Weights of a small mixture-of-experts language model, trained from scratch on English Wikipedia: 9 layers, vocabulary 12027.
Below are experts of layer 2 (counted from 0) of a mixture-of-experts language model. Rows are named up (a neuron's input weights, with its number) and show model dimensions 0-63. Each number is 128 + 24 x the weight over its row's rms, rounded and kept within 0 to 255.
Before each expert's rows: "gets" lists some tokens that make up at least twice as much of what it gets as of all text. This comes from a sample of Wikipedia text that the model never trained on. Tokens count by the router's weight.

# expert 94
gets: " who", " which", "ri", " that", "man", " son"
up5 [ 94 120 145 126 139  96 153 125 163 139 140 129 156 108 147 113 119 143 146 117 136 148 152  89 131 137 126 104 112 115 171  90 168 100 130 109 105 146 179 165 151 100 129  83 107 139 140 149 134 180 131 133 125 112 126 130 150 114 154 126  88 154 152 116]
up6 [105 123 158 168 112 110 124  77 112 104 127 103 135 168 114 137 122 117  67  88 121 115 146 125 115 106 165  93 141 125 113 161 116  90  85 113 163 120 155 144 166 126 168 108  87 141 126 108 127 167 149 113 141 100 168 145 162 169 170 121 122 137 127 131]
up7 [106 147 156 155 130 129 121 103 112 109 129 121 164 146 135  83 123 123 150 116 124 146  98 132 148 134  84  94 124 131 106 160 171 148 109 117  89 126 132 161  90 160 130 135 179 159 140 121 195 144  99 120 122 151 133 145  99 108 112 130 145 104  75  99]
up8 [131 116 168 117 136  95 150 126 129  83 152  77 175 130 104 116  87 143  70  97 112 159 181 114 117 184 106 147 108 127 146  82 131 126 149 134 156 126 107 147 130 136  76 148 119 119 148 170  95 174 124 113 119 123 169 129 124 126 129 145 134 147 131 106]
up9 [109 121  90 136 120 134 157 140 113 119 144 109 148 128 127 126 132  95 131 107 103 118 113  65 112 125 111 168 107 127  93 138 133  81 173 143 144 128 124 163 186  92 150 153 126 140 115 133 182 129 143 122 140 110 112 115 122 137 120 118 111 138 164 120]

# expert 58
gets: " is", " are", "oc", " may", " can", " has"
up0 [139 141 158 127 142 113 135 114 124 140 129 133 137 129 133 145 142 136  58 151  68 137 106 123 101 105 153 120 132 138 150 119 126  88 169 129 127 140 192  87 132 113 129 125 142  98 109  91 117 132 156 118 151 145 105 107 134 168 161 155 139 109 116 113]
up1 [183 171 140 147 169 108 121 120 105 158  99 104 123 174 106 132 100 132 132 164  83 151 156 159 159 151 136  94 153 110 104 120 114 115 125  85 134  84 152 102 134 153 108 128 154 131 112 114 123 139 132 110 107  93 135 112 125 163 129 114 109 145 129 106]
up2 [127 123 120 119 134 137 109 145 125 134 118  90  72 166  98 117 110 181 132 129 138  99 138 139 114 115 165 165 144 111 146 115 147 104 118 128 113 148 177 144 103 120 132 136  97 118 117 143 124 159 149  86 138 168 137 134 138 174 141 154 133 125 125 110]
up3 [117 145 138 135 129 130  96 120 123 136 119 138 130 150 110 164 104  89 129 142 101 125 158 153 187 114 120 105 139 120 165 134 122 134  87 123 127 164 110 154 117 136 125 130 124 156  96 157 119 159 121 126 123 146 154  99 136 156  89 137 150  94 117 156]
up4 [143 132 121  80 135  95 118 103 157 154 112 133  90 120 158 128 118 133 149 133 134 115 119 110 154 136 183 147  79 130 136 127 178 100 123 114  60 124 142 124 143 122 143 118 110 102 138 135 161 150 141 134 122 139 157 111 124 171  76 133 125 136 133 131]

# expert 69
gets: " The", " A", " In", "In", " It", " He"
up14 [164 160  93 118 121 167 151 103 134  72 135 107 130 109 189 151  76 112 138 110 143 106 164 113 123 122 108 163 128 129 138  77 127 131 111 119 114 107 115 117 116 111 128 114 126  74 118 166 141 162 123 104 118 158 148 150  86 186 113 129 131  99 127 145]
up15 [124 131 128 122 160 137 146 123 127 156  86 138 116 134 140 152 134 109  90 127 174 157 121 129 131 119 137 120 131 149 114 148 126  71 110 145 168 134 140 102 121 163 122  93  86 111 124 100 149 102 136 138 144 150 135 126 153 119 129 113 107  92 124  92]
up16 [116 130  94  98 140 150 143 107  95 150 112  96 119 119 154 131 138  79 145 117 150  74 112 127 124 109  88  99 104  95 109 122 112  78 144 135 144  92 160 165  91 117 149 154 119 119 116 113 155 153  89 140 130  87 130 129  98 113 120 132 111 137 145 115]
up17 [136 129 129 174  80 132 142  90 153 167 177 129 143 116 120 147 133 107 125 129 134 102  99 181 117  92 161 110 134  92 147  95 101 157 111 106 114 102 122 161 163 165 148 121 104 176 112 153 117 101 119 151 148  72 140 120  91 162 153 127 136 118  86 170]
up18 [109 126 101 122 166 112 148 102 112 146  90 125 136 144 178 141 146  97 133  96 166  79 141  77  91 136 127 134 142 107 145 149 129 105 117 172 171 161 138 124 141 165 102 126  95  85 125 151 144 118 115 108 147 146 106 124 140 138  98 126  74 128 100 106]

# expert 101
gets: " it", " he", " they", " she", " him", " there"
up5 [117 129 114 146 112 141 141 125 170 176 167 152 104  78  97 117 132 119 172 129 143 140  99  89 141 143 169  97 121 123 144 151 160 123 144 147 117 143 153 115 132 108 137 139  97 132  95 118 151  87 111 157 103 115 135 133 121 144 125 129 122 143 119 145]
up6 [118  78 113 178 134 125 128 146 134 102 111 159 129 129 146 107 117 139 111 100 127 165 121 136 135 165 111 122 110 119 133 132 100 107 109 129 108 106 104 125 168 140 145 126 141 147 169 119 117 138  98 127 142 155 105 135 123 137 146 140  64 129  77 102]
up7 [161 138 125  95 150 135 121 137 168 133 117 162 145 133  89  97 104 143 129  92 143 156 169 114 116  97 131 142  92 128 147 148 121 129 167 140 125 148 175 112 185 177 136 139 122 112 137 147 119 128 170 130  56 129 159  89 157 109 122  95 124 170 116 120]
up8 [140 134 107 117 161 114  98 109 110 104 115  93 148 142 136 116 129 121 142 135 146  95 124 120 137 109 104 186  94  90  46 129 153 104 160 137  88 141 109 137 148 100 135 153 121  99 138 107 140 127 157 133  87 118  89 108 171 142 162 176 138 174 136 119]
up9 [141 128 136 122 112 137 126 150 114 155 128 117 128 128 105 134 119 152 132 125 114 162 129 103 122 142  69 131 129  75 156  90 135  79 108 104 131 124 130 137 132 136 114 131 113 112 183 133 166 148  95 124 132 176 131 104 101 141 146 113 116 139  65 117]

# expert 50
gets: "th", "st", "le", " St", "nd", "b"
up0 [111 123 131 148  98 163 106 142 118 115 168 103 176 102 117  96 114 153  86 116 112 136  99  79 119 114 157 117 174  84 134 101 106 187 142 122  84 108 119 183  88 131  93 122 166 167 142 140 108 111  92 110  98 144 139 168  96 155 130 113 115 119 108  84]
up1 [129 133 120 156 115 133 137  76 132 142 154 118 103 115 125 108 133 142  87  93 125 113 115 123 130  96 100 166 154 140 128 127 137 125 148  86 129 136 111 124 155 126 149 105 101 107 109 125  93  69  98 144 139  98 157 107 115 181 145 177 123 167 142 179]
up2 [159 153 127 115 123 134 101 141 101 145 132 150 130 134 156 121 127 136 164 129 137  96 114 149 130 170 155 127 112 119 139 136 163  92 132 117 140 130 163 171 155 106  91 122 156  96 128 129  92 159 120 132 150 114 136 152 148 117 125 117 149 108 104 114]
up3 [149 129  96 124 103 157 124 125 110 137 129 155  62 139 129 123  93 154 149 113 156 124 142 133  81 152 105 166 114 101 133 119  89 137 156 112 118 184 173 126 102 140 118 136 136 154 153 108 147 116  98 144 129 142 132 187 102 111 162 164 116 121  73 160]
up4 [107 121 104 127 110 125 135 135 134 101 150 109 170 128 145 109 120 107 137 140 114 100  92  95 111 154 160 124 145 125 154 121 166 125  79 165  90 163 125  91 155 133 120 144  87 129 173 115 149 141 150  78 116 105 113 109 109 108 120 122 130 109  61 166]

# expert 74
gets: "m", "t", "g", "p", "w", "n"
up0 [115 157  97 113 107 139 137 140 132 120 145 163  99 165 160 119  65 111 103 116 197 142 152  87 141 187 143 114 129  99 113 138 169 128  95 141 117 121 146 128  88 158  91 125  80 107 147 138 122 139 145 113 123 186 140 111 140 148 127 141 131  95 112 130]
up1 [120  92 137  70 106 140 106 149 128 126 123 188 132 109  68 185 122 129  67  71 133  89 148 104 144 155 124 146 136 133  82  82 125 151 145 136 115 124 150 155 107 124 139 111 136 110 133 128 140 154 144 124 118 154 138 115 130 142 126 150 149  89 142 121]
up2 [142 133 195 109 178 103 105 137  92 102 147 102 144 154 140  89 135 142 127 105  86 115 105 144 146 106 114 106 136 180  84 117 121 143 151 158 149 114 152 118 122 125 160 130 149 142 193 113 144 176  86  73 157 150 138 110 112 121 115 155 145  86 108  83]
up3 [129 172  93 121  89 132 191 145 146 172 171 160 106 131 160 111 152  62 144 122 132 133 150  98 100 139 114 122 151  89 153 115 147 146 106 129 133 138 118 135 143 132 102 138 123 135 119 161 104 132 127 123 147 131 121 129 115 125 123 129 126 105 128  93]
up4 [104  67 178 118 104 119 101 156 114 113 160 148 151 116 142 139 109  88 135 148 164 109 170 113 156 144  99 156 108 129 128 136  90  97 142 163 107 155 133 143 111 128 143 139  99 116 175 148  87 124  86 118 186 113 104 155 135 130  89 140 146 152 115 112]

# expert 66
gets: " was", " is", " were", " also", " are", " later"
up0 [100 194 139  85 122  97 114 143 116 106 138  89 166 152 148  99 109 100  79 110  84 121 154 132 140 134 117  73 113 103 152  92 155 141 159 106 132  88 122 116 139 167  92 128 135  98 173 111 112 124 128 107 119 100 168 113 125 161 128 119 139 110 112 120]
up1 [112  82 123 149 151 150 136 135 126  81 118 109 142 153 100 144 135 155 138 171 163 124 114 151 141 128 119 112 160 136 131 108 139 103 141 116 147 139 105 134 138  88 114 153 142 165 151 123 108 139 136 135 113 132 165 110 123 151  99 171 157 154 102 135]
up2 [151  99 100 129 109 141 134 135 138 115 108  72 146 144 148 134 141 138 135 121 129  93  80  80 170 141 127 130 154 132 147 118 108 129 129 129 146 156 208 102  97 100 129 152 122 114 146  96 120 111 134 135  95 161 166 117 120 169 107 133 122 108  98 122]
up3 [114 121 112  83 161  87 117 152 101 102 129  91 164 132 141  89 126 108 113 107 148 143 153 142 158 144 100 166 125  89 111 147 200 129 113 150 130 136 130 145 108 111 159  94 112 138 169 125 129 122 104 120 147 141 138 153 148 142 159 140 152 162 105 114]
up4 [105 135 108 106 120 116 125 114 125  89 128 118 149 125 134 144 110 140 116 117  99 119 149 153 174 134 157 140  81 127 112 152 134 127  92 143 121 117  95  77 176  78 123 146 149 128 101 112 129 162  85  93 174 127 160 118 169 146 144 122  86 136 113 157]

# expert 14
gets: "i", "a", "'", "d", "x", ".S"
up0 [110 141 144 138  96 114 158 132 180 160 127 177 157 111 140 105  90 141  98 126 147 123 193  73 147 159 129 133 109  94 138 104 100 106 119 100 163 126 115 118 129 116 125 149  96 116 130 121 138 132 110 135  88 115 109 138 132 151 141 149 129 158 146 141]
up1 [144  99 100 112 101 146 131 149 133 142 161 149  91 131  91 118  96 151 132 155  61 160  99 138 153 126 142 145 141 132 141 135 116 160 148 156 106 105 152 126  88 131 102 145 144 122 131 137 130 127 158 120 123 128 150 165 165 129 137  96 110 133  99  59]
up2 [142  90 144 130 104 113 102 145 190 155 142 144 116 126 152 118  88 119 161 108 140  88 106 139 145 111 151 118 132  69 121 150 123 162 135 118 117 137 127 123 153 110  96 134 156 141 135 159 124 143 113 102 125 147 119 108 112 146 115 117 125  88  89  97]
up3 [137 106 132  91 105 128 104 144 153 122 106 114 130 164 138 101  94 112 136  97 143 160 129 191 111 147 157 124 115 147 156 197 130  95 124 186 128  96 146 130 179 147 142  81 145 148 111 146 126 128 136 144 123 128 111 154 131 128 116  93  78 150 105 141]
up4 [ 98 132 129 105 138  95 136 167 125 161 134 170 139 120 114 146  57  89 144 113 125 107 158 105 136  95 165  90 121 132 144 157 157 145 147 110  98 196 166 122 118 143 116  91 117 116 159 132  95  93 116 110 103 150 133 160 121 119 114 128 125 166  96 162]